Experts of a small language model: 64 SwiGLU neurons an expert.
Below are experts of layer 2 (counted from 0) of a mixture-of-experts language model. Rows are named router (the router's row for the expert), gate (a neuron's input weights, with its number), up (a neuron's input weights, with its number) and show model dimensions 0-223. Each number is 128 + 32 x the weight over its row's rms, rounded and kept within 0 to 255. Numbers have three digits each.
Before each expert's rows: "gets" lists some tokens that make up at least twice as much of what it gets as of all text. This comes from a sample of Wikipedia text that the model never trained on. Tokens count by the router's weight.

# expert 36
gets: "-", "|", " of", "==", " was", " •"
router:086115116205092100113152098100095094112113139129143133163114188155155133133176087167069150142143142167192096135073050103137178121159100119130149163078150103080159119182104179110141160147088101190126171155077049162155143137109165114115096086163104134103067104168175100117128141118116122098142129040125157149155189174128126114103203158137188158140090087152142152122131173136149085098195122079139144138174157098116206186114063105146145135158129107149155160159139135152085106166080129110136161098141075127130145111119119148130154135116206202125125107138076109132105132142160094150144170104130141103150085178110109111141151129096126167123089121134102118144139157129171096085130
gate0:118058165167162111119131136122125115122102124132081130120039136115156055122124114089086104097107105137136100172089168105143074160117173119088086084076121156138182115092162090172166124081148109130121160108131091154107140082108090121145163091113075162163150132157160139090088113113069130119117121114110054108085101087137182089099149165106063183139150119140146126172151093137143126111068142125118104113131112097127133134161145100118160200142134147140115123161123123181146158111111062141126084195134103133143167138102097141113139159111171138103103183116106072246036105067140111141180128074139177115086092114154107157152133124111168146128124186159141160088130163113114163081124
up0:160161142149152110059131121132135192135129098094108125118184137125140193164116153179137174137062087093037112110144053167110146110065157130104142174142146168147164145230132134101114114136145166123158107135159127131136169164187075141146088198119107134140155140127114160108181140110120114080172085142099197145164124152125131089117129105167123101091161122154123111196115117058134167166141135109144177175125094105110084139116141139136135107135140119143094120127086150114150075168062137108111116119136099167137096135138101119103121125162171066191163158066122157129147191131122164113136128122204099127174092119111137110152134114093072153118130139069117187116174091091151055155110
gate1:146063110120090155115157082133201189115173143147113127142114150180045111111177137143121124111142117125113170179131125094074116132167033147160132126136090148138139127114093145155077150095086109147127154164098128102140162204105108098155165119059094069106086077172140166157074109126160155129112141151105124149138096206105162160127138142138106147144105151103156148102104143110056095127121138096085102133172077213131131143136161124143130133066083163058141103113115127085117128131160115083145144125106130109115139157106165071122098157095127168141148130107116137119086139067125160148128153055122154129160058155152101127136172129091062152175143131098076179126186094175158090103153
up1:121131171132104125128106148081129127165085087110124132132112079144202126133123127136136120133097106134122112054130164153128117133079206121071148139094154110129121116122163161119209158173126151099102136100181105196092103052213156114114062152200143119159150156101134120093167148153111072096128093112139128126145140065175109100138130106105142099129145138160096120144154098107171126133157139176147186134092199002125149133188123080107147101169104114162128128136141132178117141163125116169122118118128101162137164103074081194123167118136132125127143115153170135167166100188130125081169101110098126137123201091138168121088117096157138091108089132175133109152132144089068149169083
gate2:067139160151165182119120142151096122121096133084080072087124124150162195102130110141136176101136200176121091183114185111141123192187098128117122126121124113152158191160190095149149144089171147126206099162071145171108083148110142110156161172094107124077155154128105070135094109169131137093097122125189105137119084134193140134097135175166096102135079152089091110087230109095121065152154149109131153114154068122091141109114129099143095135115111143085107168179169131152050115138090151142132110092126116101168191107119194152114125136072120137213117121140156056140137130167098153169105122177103141157121119103142130116097136149111138145132122125136100116103111125123110093078104
up2:105105195140167157096128170139124166140092134069084076109111147128117163086135105131145189167141181143128108135104126114167116141126111112124114089176159110185164153107136101145165081134179152190164096147132106100102103121084162105116184132129141164109129183098136109135057080133141139081094158073161095093077135140155116063083100171142094107185116123092100130124146202151144108155128135101155156198112090093090121116080140100124145075096069124113120124100140133155103102148127133130158130087135119118154184095128146091115181130036168124169118076107127061176122166139086146096056077175145180123118125127102134088157140091116132151114161133153071122095056140068165113087102
gate3:028113189081115173118129066148138112124142148135107029157144150116186102102115163142134162190163188130136117095158124173153160138105134154163117139117124056129165133138143164146119105210138106100142091114158125133152119113107135147140144102106125109209179110136142174140115132110153113133157134102128175122122110111132112164123101181082125182111105200148121137134133116114091128149067099143165127097140124072141077190129165089143187158102090115095090133161138135165123129140035156097165109109079115169076087223149108158150116140093104129144110117172109081103100127133132172133080126134133131153133156070185148099091108104174201117157083159150105133110125118153148105195150
up3:124064150123142143085107120082109072134123107142089123099181113152132135220122184094080151147118135117062146180134159103149132209161141140040107179146145094164136165064089113147145157174164115135166135119146137146169098152170141110121119115154173147106155085110102130167153119134173147123052133167194086098148147119120151128175152082132098133164136122099091041081105123108118130154157116094184122134102120133135121142154155156079128090076115127137150081157173127155085112156095113162124094169151095103153146148194126155145172058175064145126128142111128100110135120118164145120111088165099082168096100061126128142084103071126132131110162043113118125178128123080081143156131
gate4:150105086130174089103121169106118145162179119082124091103162168147141160122100084133107132035097114118126141168142138109100124111124164150111184180085113141114143108159151124131121098093128039158101122122132131204171144096069188120160076116095150167186135114090142096134131135131184143090111153105148118126126103161108060106119149182159147094119075112082122050136163110142131161105141115100108122116083073141081166156136112079119101085110130064182139170113161122123168156102064093140094192130081153115170102147134185120139121093143139111117130170127103075134122178104122172151171108133055133095203095121156123090116086118049087124150139130112136132088102192158160155108096
up4:175137116149122223107130116099132143138130183102159106129115098141093129102163152102107088207132086110143147085144128076139138109059121170136111109108144141108179119184130161091104156193093137077135178133127131106113167107130113109147090105145200145136124136138091117170083103141121097161140147134099148131148105166130208106176156101116094100118145137161115123112103171137113158111095115122144137115141176054158069117163182103115141132142148114104102082131128081172066042174169152075168134152142121151124147164020145135155109130114125035144119092171126158101084124099188163125114165087175074161090112175123163153090093168132160118152148167127111170157087141121155161160155
gate5:113143164118123157099109096172091161101144112126099155101152142133078145116121120148062116100103122119187106165131120115103156152150105120121108120110139154095149123169149117119098124094135183139123177136141142226133077064199233192091139142134142127149151182141150095121114143106175083185167120161150116150183132152152155122152125097113183142096119134154082152095087152179092087080124221144117148116234160119123107136177102169126106101130135146139166154103125177125137174163112116136104121150116123137134133125163137130146140209104124138150105089102081117085197100133140064116214126070126132127102082125105068104139178157138123144093080155169173075102135080137117132112125
up5:124129188130158163181145098136118165110128091134136125105114196118102156119097129118136096086111122129170124153126115131124152130128106110152133129126100134090147105097154128114098108114105173150125143150152154212188056071183198148113177127128133126138166213126109116137143156128174095167182116127153117133143097190167135122074112087126204111112105093126111134102131157123106123110112214146157151119212127129141153121167155167139152103123146167118147146100126176152155200173122076142130151113116154120095133170172104131139153215059101118158110092118114140103202113137126098156187104137122175104141114177103091129152188167094104123083060132147179091017147099127119119150168
gate6:120144180103146124073140088122116120097130145141092132075159149077184127152147158094144156185164092171145104119132092165130126116080112125096157219118117107134145135075114187096150134107168099147106181090122162160157104123146137159155168102074108198094152117147156093148142141255078164141055167125126132210091146113110144162092123151175119141123098094157122097157164116182134110118141090108120137138137071089138043160136095144119191142107123107107127099159165144164062138125071116119139095135136118153150154097095133132115129150151124078121116155164075129140061148132141160104116134165098144086169060147114098060136161117157166121066159128126099140127130170095122114147082
up6:110102125139069102171069167157174140226120121098143117176137092130130120120090098122102118075082121096124112192142119098135157138142154180111148048114124137196122165203134119112118102154107149105106118133127135115134156186121151125090123118143146083182142141147111151109133121014172095144192128090125147109191133093137047112126125089101164080145156133085099197081065103056120139181092146154159128171092168155128184116140110170115109111148115100161127147095134187114193126123161133115162128119130138129118100157168100088102067109095104120170116104095122109151173166162141116121151111117165102173087104157118145144085123127106052140159104174096112141176143094134137161127156
gate7:142139097175140116160090169128112144168115113165083133110151119115130117112127106064117092173101128173146118104091151174121165071150140139158091158130135132117167156139092134128142128157047173162138159085098109134125176157108147104094071182106074120113125116146065135146160155168152184157124154155141122133123157159115144151121122144128119096100182108125158118152102137094086122158155075095137122106099040115144106167154100138146137116053090134121156148153078181157114103181175061093075131134144098102071168170114183109127106208151080178114170179174021176093145116100097115095090119080111066086132115118119081195147150115118176114163120130151151136091103098114093152141106
up7:115137105106160079090111116109113107105081160146154154175153126138093146151165137152129207120213103102158157148122134153202067214086144164119142154104118123140094094150189103136121152170162106113119125161089118144112122098134112167153153146165117140115155142114153148110103183095116095122090087187096139133111157112211116108108146106169113166131129146140129106059138155144233142160099153115110117034114107134133173187086143097143109129145141154168096158112165148169165129097084105110163121116118127142208089144057116103121153044160187164122097125136159091123172115165140098153143126166063173140138123115122137159126082187149068137097149087101122075141163114119151109105135
gate8:084135114155179158162080151127099098104121137187125129112107157092111135148074100175101080110104115185124122082125095117086110145158119102097145104089140158115155158189117189121181049136208109148150098124094093128146141099130215081090138103079130147141123181160162152132140129138152188169097134047087173162108148158109157153115132210138096128136170107144083100141160118141124119107143157142163138212154144093164102121090080105140145137142085074167062144142103118142114076121183128103081162139136110082096116133162126157121143190131067124158117164131094154095099171170115127174119140131101120148155128141128140124160150168108081085129149083161127146197133184123068172090137
up8:145143155137057106148154117098116145158196149109099185191133128104131104140179131139114140113089133113124175135126159088122105072124140166123050106124099100148129101109161040131040097140089117155139157144106154140115131129163093156221100121136167102086111132155125118125123115087082063132109159166164053108179153137126099135138168084087100107158129136116244130117089136112139181144119145142117105048096069177127173113141156099147078166138143152183133123115123134097147132086142115118186110140185103177211129143113105166141106088160094088151114129058125106162159105087112150094144100058141137120084131102144151149114151099135109114130106180134133144070150121129157146116119
gate9:163127156156156147116133171102141132087137133105092114122118104161118104166113089189097109146131110128153051131102100121148148091154091181069170186101093057132131129148110155155175170135191074137131122154146138092159122122050139138111115165118057084146141096152115165156126135160134099116123149145062171173111067099101135133159169125133164141054146150117161116131119088141137094174147152103126088106118104156130111126143116159122085093149110147137124127208105119098106061084105150160181112151062151095110130073120125144121198097082138137103109176131140184153064179111156114120122150068111097149162136130201126080058116075135183169100143126124105121129125130224080106155134
up9:105077147117095073156203121166074125166122121164125144128141146109155130102143142118121135145102108135167136154135142124099128162104157122201088147105126183113147133128115091126117123118112172120102129081133117157113113103175115096147171117127135142065147151061157116070076120076135141170216108142191105098145162149138048128129090130133173205161125088128112157135120113064107111096047132127149183158153174133164167135116189101119169123108153126160164135051141117168132167180138057114102134154150101186115147154146139108105080195134136142129140043129062117166155090144158099128128092115077105084055103145089125141123115113126102040150115114129155110119157087109142157078123
gate10:142106114124200143088093108187097120167079131099155093083166119063155144128089092157118159132134127149180098130103052123141136135108158127127136120093065149129099127118177108114174098162058142113153101078131059102109114134125188146053162068082200094064151152080120137104139089092138182116156088062126174124135143102174101129133098134123195140109111081112139158176208159170124157156121124154148147181125117085091141130126120150110170121164144068138073126150088154150106097096153130156119162135141132085087098140157122118142087123158138173147124087149111145145073156132119111131102152173118161090157150148178103164192130097138146144135051111130097191153174115110074137142113
up10:111113170071106087131132142082195120136162189174161152151114101115156096084141105143179099084172080120071148102079089173133146165120155164140142088093183126098091190149154157088187115135157117147158137146154174085105083109159168110093117095170100118135105132091107132094163118123173154140069160192098148109093114113087121130103146131125197184203140144138119107087151090198167156127115106145158137149180122159114152152135102124136108126045177132110161167135111159167148071128156166105133125151146126088099085163116155103080143137133108092071163148123153086123138174097076079113147136153120100172097146040166137102140133124109060117111159155153126116089133135112173089123194
gate11:126147127122140125142163091126089123144157096167099074122164180144109157127116103108157131115125140084152140050135102126163151115119059163121169141115152176099140150101115126104056105116179092100065136141085138136057100089146133129136135120149098104138090165169154038190122112152101173142159102086133126115037187117149191150090146155175172161126149195107152128091160126127167129143158142080176137169208154129205171149134147105135075192110129078123140122091148133135127139123091161087103145055124116116110109117114084142153141172158131119124069146138068151118102131109102149120161128157166122088152154128051101061130095132114105116117134178127132109138115137102220159114096
up11:084112102100149116119091121134207180134146158132179152079138137117103203119181153164161088105146111109128072183068124100128122102140163132140137099128134098136167080099104101124136108133078119210123080163143104142181187215131099124165122135107135140131177108095150165138088140166114109073144188132166063124165112111127078097127153169091108123190124136097093042109132149085099155125140104133021093126103083164056122168116110176114141099141156153130129142145151085089130142113168124160115124180138191114152129157126144120104108150075167153145170117108150131148186151060104096089081150135139160158180109118158131108083152082119118096103154124127162162106162149126131122169160
gate12:141113110118110093170134105183099156161147138139206128063112143142159083132138097130083093125133141085134133108093112057121164117064112113087117086141137150108134109122171113068152106131100114152133078182119160173175164152045082078112136190126104114120086155142140092174060139120139146098176074101167164130127134130121069163082086116169202147149143088163111175130148134085078130144095087193080116111121102158160086147133159138118090137130167106126091163089155175165178136159098116088143150080092143142138100105157136121155130169133116157125102141145143172108156151123147084128091081191102129071236145118136121175127094125118095106103144136078095120143126124115040117134096
up12:165124084128102098164134144146120129126140186112190119067143154139156091100126112143073104122142132111131176093091113075112144127080075134085118103119102143111137103146140064095157124145097102101123068173098151156168160147069111066073114165127116170100134164130114107174084156122131125118175083091163170119133156119149069140103084131164211130141111106149178163123131158084096113161117129163070149131103098163188071165135173161123102126076118101163101179131171161156174154147097116076110132084086190155146100108119164086135157170152080157119114144161140149099149187100116128146079111169122122075190161107108060173114096139161090094128120128121073124137141126099031136099082
gate13:160103124134085178133068102143200157124123094081099092095124141138130102116158087176184218119146115119115163071123109157137159130175135097076133106122100135112102138109128121144121084104125138092103116083155087120168169117084150098138192117181149133126163148159172184131132104159163193181090153142114119142151155096148183120165139109173151134112168163149166095118078121149144148136153113107120096130060128100134169155137081136165108096123036146127171107148073176150120116104154128116132143071132117154113161149182120180130151097083133056102146125115112115159105168077113056164129122072161077118161151107202092162120137128035083157133150076087093138137093120100151134160098
up13:106109085106136049132150206123105152154140151137150157165127123097182135131124197105134058087091116123099110121115132110109095192053125162136152117081116183151146088125073105142123153124167087141106128173153170134149128072191112111111113136082089119113110153108121098080091147107138120086141137177141171096091116156153103122053131117122129132149094104140095122154137121109144112103045169135118120221163120161201119110119131100086157129112192109070113140119127123143155141193132110131119151156095130157118080127060124075119126189162134142127141151141173181072117114147165158086164131127073138114110109105120189143176109056206183073124123202135139121127163138109104126130118
gate14:072111162104188122008148084121133135104177080120080115178080162133154099084104152145118185123107120109107161168131141134158103129141113088099159135181134102143162125089102099117082177133163112134126164149156118134150135137087153091154156125117155171154108035120112116138130134172141142110085180114078111091181091137131097086161172149107168152101100178046166168107103156141139117113132161074044138105110120121135144137099111084135115120173130160117131174075136103171079157100120157171128114163145111100144138104163172112075110128091188136154165136162130124195077149142084211109142108117119186094134152150175101109141107081135065131149142178138151131096145179129168134102137
up14:124136096121068121181134125137098148162146130150168110083128131158109236158169077115129073111121163162166053142099171110066154102123153143117111120070098159116102151154128157163160127112159119146217125143110090119160161141157159134110044164080091140122159203159132135116176094085110123171217085188129111154130192152075128086111130125135073126115122112149077081134165137126137121151164128157152126199133126148147130142101104154105144149147096122180138101128194125087137107176146116127124147122121133154159146094159123150165129152099157103123113107117142153101170111128130070139097177060156088164126078104099142138169091093175159153095152121097117153187055116169142118124184
gate15:052157138167092128077247156127094187111114141158084107150160140163094138141174173139100146157141099137116149102122117107192057164138172105145125188076119143144141118125172078125158153156148106124148141161104111131140074186149116143164137157148121126135203131115130167119113100154147106090123134108129083112135157081148140190119124122136114173192108122137141072113184154106138140150175084059134129090151144083111160167101209129139162191085118103150121171109123082153094114155099085129116102127198106101137167133142115105156161111157114106093125086134128113135098155130098113102158119081160185149069043108142126170086139110152068107121073092055126135119170106110104122115138
up15:062123119099116144126194083144080157133119152205123105093174124124107170095182139145025164207117155119113144081146151140152086161145160104137103173109183169090137153088167087128231160162127157111171080152104124115176122141163100137141109133169132164131144111086148127129107123121148127092137116102114097146101115121107107161118170138158132168146101049140122110131179161155130105159159106138111156093139121098129169129093187127110158169108094097137119185092150148118044137173091127105078125183143170136083158164180129132175096136151103125116126096114145177144133083119144168137099112135156173084071117081145111179084179107137088158163047110093111114097120113121145124183145
gate16:147126164146175156119150075200113130104144104113181190126144150113096069109131082079118144163146119111117099155162103102145176118133127108136195128078079098127115143131113143144193104115102125096112140086068127164080123145129108132150144137169138155090167169046172081128133137133203134091131139146165191098163158155122141135105159132145130149104137090165177143130104128130143149121175130119103120111193082166112083100088127150110124118162141153208139200103083175147122138179047082170121140083127136145111120111095184076127113174102114127143145112167087132136125162152116064125162160177078044077194123110109096134076119190141106137091076074143137150176149139135113107143131
up16:126124084111099090136124184043130138147095132155086089121112104139158178177147189168125084112122127114128168113103136159085067132114127120132073129176185163133157109135141145104058138119175110138093122151184157093164102077130149140098114114114130095158119127194069184125118112128067110151115120116087071149103110073134151107145119143110131133153151155109108092126141126152085121157075149166142126123072178098145182160132118112160160124121118097060124078153178093136151122093192181112119118159135113120179120121151039172137128093145127134101128125067172118144143103091146185130098082062173204206104129145140154090175133083122167090138178198141140090105126118140164144098092
gate17:148118168168151114104171094148144178103128084130118118113147176113158108098210138083011098131129098176158156138126084088144157162112156077112124068083124118130142085172153142072129220098149098146138197173182116159098112146120095109145124129152100137134135091158143105103141113091187119099127120149128107117108162143159052136125085130188150151160140146132134130101158135125189153118104090129101090083191175119093128168129048097129111144114169157148085172134158111126101151145082110122082182091171135151125127058084090189113075101101175155189138098162141171167181123066142122142149157113176145089151104122126138100150132111112075149167142143123131090100136133126111145116104
up17:163124092063078139147073109126116061158123136137136153105151126092101152112148111149186132152147085116067098121115148166127071127080131156082168139151110095116116159133125117109131072168049107139119121106127191074152142095154157136076093086128144142116081133130136156145091176158093153156159137135128115118151118142091123106131155137131109123082135090117145129105100125160087125139103148164145165157064120113132162098175151199110179139151113047106204110129101146123140083178134105138134088169059138084125104128179141076153171177128132085062122212089154082060075144166098161087102098139114086128125147194108113144155166088089154121096108173158143200094096121131135089150170
gate18:167103147109126105120135134138121135160130071149146133107175088109140201098056053091105135151160128097139125149141101179119103111064070139158096179130184089155121095125094140147105191116144140111153217166137054185122114152189154131097123119139172093134102118154165090108121099167119142147107163089133154158156153139072151167122118121191095125151152119075109141145126187075120143159131072163153103142122110089165148123156061096093161150133128127159145142128086122122068102108116113150063124133148185128068139140134074136171127159152169102131144100180025089091131151131116122134131163140109146134091089157091104081086086126119079135158225111137111100163123114127156099110087
up18:105184151122145152068155121111112144061161169136159151172100165183120081176171171171098118107104147112107142105149142108171150150217170119115150052117096167109146137146160110163144099140095132098106088113133159077095094089033127106138129181092075163122188132110116172074130127065138099139150103106151126106122116124153107116164078140081168146093126150166172159132112038173123115122133172085110193108114133165108130092091175133161105128173129106077137119098207095150186149095119153134130115096110077147198095088120182116080101104146132128150139136099180146140158100123133121140104132095120066111155133128119146157124171128146156079095064117068129133102153120137103147081121
gate19:095071182102182212119117134150157103155186121122093155159096137158154109123220126177146109126151145102194091153069123097078164118128128097161124131120129084112164114068120127135139118144137159118099122052116113114113134146135115110122115148071090149158163090179185171154141122144142121107131143115136066175076124135150178139176167137184107099101156140128122128087106113149145141106166126105116144106159176158137150174126165091069138148125147096129152170117108114149155071119093135133138170088114074086164124201191134156125121112102117151143135074130060101213059152058132155140103146113118121093141116134146149151059168165151163126083099081159099126134112124219105108173129
up19:118215081133124043176150154095145131121037133131152104087148143121103099153000159052105178160067083151095159118124083129198084150170112150143127101111135126124121118137128130131066112144150119130149074147120135127164130135146136117105127118126134127134127142108103081094099155144128133134144126155122182098128138138125092151150125124118150161100099141153136138120151157115105153155061105174130154145080125103146098109108125199172123159108126119148129146166163168119138155113112131144140075158108151187032110101062106062150093164128118105101061161090187157043181120167114096107159132172127131145099145116102152085152118111122045140152171134122160154132094125110118147119151
gate20:125137072173162132098111088129073141081072099154125072119140112120124134118092117109117158095083142131100116110083111125157178166067114134165123111099112071093142114125102114161140144163194131204143174176157169144152160118090102120101106175159167106098168117213149126187130112081143120172104117143076192091127185121116133092099165193123090102140208139130160144048143129137102179108124112170137120109115099130154149163115090154099153163109143159192154201186145176139127130175079141100152156125097114133134204104137149161185145095148127151153059102116128145183053129102113135158130138118117155086165173130141139077135083087145159122109124094121123129120121146138079151117183
up20:153144076163120128136097133168094120125141066157112087162115107069134128128114174052090144091118122096081113139106127145156140199116074115118159118119144065167147106093099104175105107143169072158098129142172145103126079164122106161145094141146171129110121129179092098169153124109138131148118141160100166141113151107086136079079168179130100072111206121057160132093145122115110199155081095133167079160128071139187156149105073147140163166127094144116152195209148182154086136117086150130121106154117131116171120098119119095099151145137128214179042148129153147154107158139137115172130119118140126133119154134131165115215103116128175113135116135156181156105070114096135139195136
gate21:112015146107122178069089064155179132090144091107123048095148119169113089116162121122138149071128192128111082146163140152089130115156139113073172090139136126145130145152176159160116093118197159168131136146122137164123109116133146094151126168116136123191142103118121155119153073147152123110119159152120109137088125133133144147142094112095167131135170211065111084184114090064099078091161075106093088155137113114170084127184127130124123108156104163154121080083171153126132132130102169121137206175157122130106140104075188136114125130097153105177188095090129128124154112070175120153126112147152126130134145089209146124107163119136122175085098139136193156108172156104198134123131
up21:113117135133158132102128121107102117090073123072123132138130123144068122066104091139126140072117132113186176144101077223158139143112140137158151081092110091125157127097155116178075171132127153139171159133131139156159113166131140144131171084145107146096080123119116170152112095131117130126142098079188121086121089151199146100106167172186116114158144193128136134064134196128068121182146161100139115173198167149127155146134148091145094177118130091139107110099135142114152231152185155157184179071091113127135128139116139071122129062086111090110063137113134110146175176133087098167139123185181187115136132130140107141111097090128103128080135075151112085160154120122107140071159
gate22:123162096146138158101132072086137094137133168164078096117123148112181129133111073103046126122128090072121167132135129076200138098123098131120110152127130145108110091149132181133117126127148119136161125055088129165125081165129077155069138154107117146115165090113169127185145133117146129092065126162129108093172109144090150121086180177115114152068151180132173162152095126170095117132078175191125150088168131099143194080121112116177121179142126112180155160148102145131178136118075151169144114063121155082169131105101145091120150155169134152170160209143108163172095137066106129134128108081130174193082157143120135183069126132163134187124141093124112161096166078113099090163147
up22:120164090113152169086142085103138092129124135133094106119127123119167107094106086110072118135131094070113149151113116085180123112141104121164110157142127149119110088138131182145103123134168118158138127057118118210117097142167051150102160168100135132130146100113183155175146132108144149090085134167109104106149099153086138112084197166102111143066160151152147178133090110163110099094069175179138140094161142090130157083122114119183132200134166108178155165118114157125169136134097154213157106047092155088145151150108135088115146156174119163147178197130106170186098113070095132134131117116137194194081136118124134143065110122174132199134169103135104166099173100113074115138151
gate23:141106137158110202157102147136076131148119055110129108158147149160142120049127097182145132153097152110121094183124131162206161151140147154155128137115110107165140147090200123105127139132128114128077158126114124072131097154118134158135097142102131117159122199084100133161195116220138124128173139148148095117105129045171200162168139158159173171060131186118162077193187113112185131105145162101115086160151067186108125216116156112169135152134050135135115120073089129133096133137134077173142103101131112145128115158119133081087121135090128163129060177126116129107149131132105140098080122168155111149126163136152117110034118151132124120141107138131086102135110146162153138130111
up23:104176098107105117061190142162136095114121171161163141130097097149115108110115140116139100129096126134130171055099142148124071118187053109120101177137115156122140112116098145077166123117167158146158120147120111062162124106100141107059198112097126159090129079138130132149113142063102135122089102110107155122154113164128110198097135078125099142184125133123131197167053140188134165119150088150111196133093168122151131068077126177102119154117163152088144226163159113143121175093133132094115124163126129101112110157122166099159154164149135160125157087112163167070132114089105126199115104057127117138108063177072095131177079118196122123118181132145164136132117136128088117118121
gate24:124107098133126138197165077162109121168154112164124119146076165126112116110099125175093110144105160138064106110110114131184172134134137149124124162115138154121161106218078157081109136148132141099150141086085069124116151129144118145107097160157142138147161120107095073168096192121089180145157139137044115055150119139132134107095206130156054171094140133096073090136167127078132111130145173070149137140140180065101157096113082123079117155159123139129191107095096161165131120111099104164083116132095108085107067094159159145174082134106108117097177138132143062190114171157080159138143124134152104113158131121131177164151130152075171162201099134073146076135133151094150140112092
up24:056136119136175145121141090140158158159107152153158130133126105126113103064147130132121091144116188132132103118139144098163165071154211074190145126115120125111166089112095142139126114142146077164120071112132125205135181091164172113180155138177105188123176089126041124095143109124139111090142138171084133171113100184177144123184122070127088151084114098167081118137127115175103111095124148120113119040098111127084160147068107138070124096095137122102134152072126107141142096153100148126176123171142085188129094113199115099099110105111151130133126073147158126123130170113135172168146112165117110177125133016090119139148121127118116136169055135107135081130166127168111169117139
gate25:071114119111158153146097132138094134163141090160124105160133113114135133212095137130109096067165132065098110169123082130106083152083119080122137086061129070182189074161166072130158153182127110132106122143125141125107113111082117099171075105096087183164136143161132111179129135178136139121139126101117074160156133162077136118120087090104138088133115129096130044047159146163158098113094129153118086111086194101219122094144108189117146174157092082141151113089120128101178157120108110167137156162176128133173185102125142105122085112163156138103125142143132031147135138115153152128116110077133111160119153117153085076078138141125151109137126189119066187150150112113113108129121
up25:137167174148211136150112134165130088177115152131114150136154086142178153152117127106111097093142133085097112152131103037121142101105127056149144093108104107166201130130160087125183164181121141073113139117123086143145094169117131086183129099141107195108164146174108120159168140085140161076210108117127140190170136176131128120110052114108112190170097125103093119140130164099155155121099109091105122094137137101160163070125111160172175157103128206122121110067088130130164131140105132128107178151139091133169171083096131152093028111132136136156112160168080159135134159125179089139129133123164087133129168110128103126160110172157126116106083179193103151161086086098106119120116
gate26:096168186143199113125111129152081098118173107139110129094163183081128106097220141160136089158204169139168086161072128099106136155098088162124122129122121143103110106146135103107078087096120126150103169086105096141127094129076133146103112146181146186131110116124104103100100093119143159111114147087189112119096115134059114106172167178199147087154142115098172149118127161175094087097092157101078136192164114122102068217127127142137171150143144096112184119128175120170087125138112130174086131102157162116079131095137233174159115147123149127151121156146112136159129127151161097130111159151107123121170077147103080116097152134089149143088142178118122164134083099121170199161110
up26:086167171147184122126139087165068105108120093114117138128172161112129126088236137132117121146178152164151064156111145098117159129101152146132126123095148144107099102170119096108076115098100133135098142089080125156144110157087110168099113149158128175147111086102111111103087080087139157138100161122190076100125110145051126110139192187183152105139146102093146150105150197167118103103087131083057127168167128157094104185149155141145175170165164085169196114132142144152107123146108130162096144102167150113117119054143207157182063153106159129178140155141125104151138097127164123115088152143119153135139101174103086119082137105078146160117175174104120157155098099097155189173118
gate27:105114141128092204174165076150102102116121102154084118140127155086116173192113072140110096117154175114145208110128067096157136121151122106066073178105140130101074125136127111127079123163166077094133157075109097122085175070183142186127117121149096170139133133116140107141141112142117112084135192119161148169137154163152142047160127127206128126082130130127115106172099181067147142130118177069162156100188143154120150139141160135131126109120128155126158057072112081127101174159082158136157105156179193096126128083120123169130203119095124151118097123081100153094156182148118167131147128113136150103149175138094118120183176198163128152177101116121127163098146132118144152163124
up27:097142056084123169142143142124079136114117148178103155139169129114085105130149096136129125112093138169146144118162133093087097148113105101104097134070128215173046088126118182142097107166167139175166132138079145124107171182158105133092109104128184136136186140116146116151065145100129086091111121144179088146111126140148086135059122137152173080162115132152163134125125170136158055150111098170133108097169141197107175209175091125128113126117102115177141137073140112090133156152107111092063124136201092047123082115166114155156179149105127081127179061111187072175132131113110169088124155132112118165136143161117115095152118086125151083123127069082132156138131092144130136146147
gate28:142200137134105165088143145114141104136093121122116159160139154101139180135104121094110202116146058108138120133122114086149093140139105111162138182098172166122158137180117126131123163153105111120153137156129091104148071113104163115123112102154105117122166128164098145176151061130123165143115132097101136166094152186128103138122178138089112117106106122074197147119103120158197101149115163175170140056150126104138107090117135149161121129196086132143137217158175134139147137096092136138081105171095125147176092106069095112065140098129148099135089152070068166039095164133058174141149086118186175140106219121086159113091123131190147169105138160129093109119128128070103119117181
up28:139132084136145155147129101078118108171107134120166119097090111153136086087135161152148028099107150168108145119130139166068155122114179176152141084133129112160177115114178162088107090152172132154112131087125215123086183102172089100155156106167179136148095123110155111064135172143156108064118133174128103087144109084054160050132079127132129165145111136159094066137126128152098167100123118095081086139138149150160147216172132119152134106079150116114147088101119122088142105125145100127154167083169109118084126162165150166143136192151078116088146145166137141193115108108121119121120112161099092080157101128155164122159079129075153084138144118167205178165131101181144113139090
gate29:102191152186094110095097088165115099148128099179103108097106107074136111141120183119095115160168099149085096156113079108121122141109160147094089163081061082156140084097148110136183161159157132159140159127138093214153119134142085113089057101149164102108073089178113102143082101120148089106149138175127142138083114166115131128104138174134111137119160135141136153125094145142104163129101105114159098128143153122199165140147098137140118151140135172154108131111126113160027063138073134106168187115132105129093163123190183105099062187202117153120119186120127121116167134139128092212134168108097138120196100120111085116114192129076147142084144138097159079081122122147137129130085
up29:163101138088225163115167186103126187145086158123172135141155121161140128104121096151140127107057139117180058104153119138150117110098114130145113085124126154060104105149126074177136077123135131083121093079092086111122121111105086131175154137179140168152157125084120164083162143141138151134084137108116121090130135114106130122147123082119133108134157120168109078164174128137179161152118170128081162163097113113067166121133129114122121088103108096135124123153134110117198161117178121252113085166135163105114137116109132168146145081131142085115119085162143155128078148134113142097090079163149138075078128082169154129118086146205187113177149106147104162172133187094119208143194
gate30:105147137117071135105161063121102111148079052190111122139131162075114161164172106120128132158117156168083175077099160154102170130069054116172144135091116137094146075046167095123115172117126145144146117106130040076112135111143123125111154160134109160141159158140125177157134145137145117072176137083153085112165079099095150110139153167122142079088159170149101153158073177127134143160195167136109087149177130157200116137163104097114132136159081137060091109112161148131148148030113126132071101171176137092109095109122113112129151156109142113075125107086143087154092116095126081129114182072159133116145119150104107164135095170153171123128143121140120143091119131122090113155058
up30:177087137161111156160068156063118105113187162141183142122137149164161091093117159119112135106127125118112061195162128113105075131124184117133099139155169146141075158145101139099150108140147117103174088179117154100135134101152150140110132055100120073088122129179095116107080197127118147126101099135104122155092115148123104118126086159161103128121045112156130150138188101168100150110157147174141137144093138149119159150124141140154107149111191066168153183116145159158113134190088116155194160139101123177156119121142127172108045143173125172142117163142176119099118093078129179139116091152104150150138191169118109179181199067109066106190123156159084115197117137101137130125153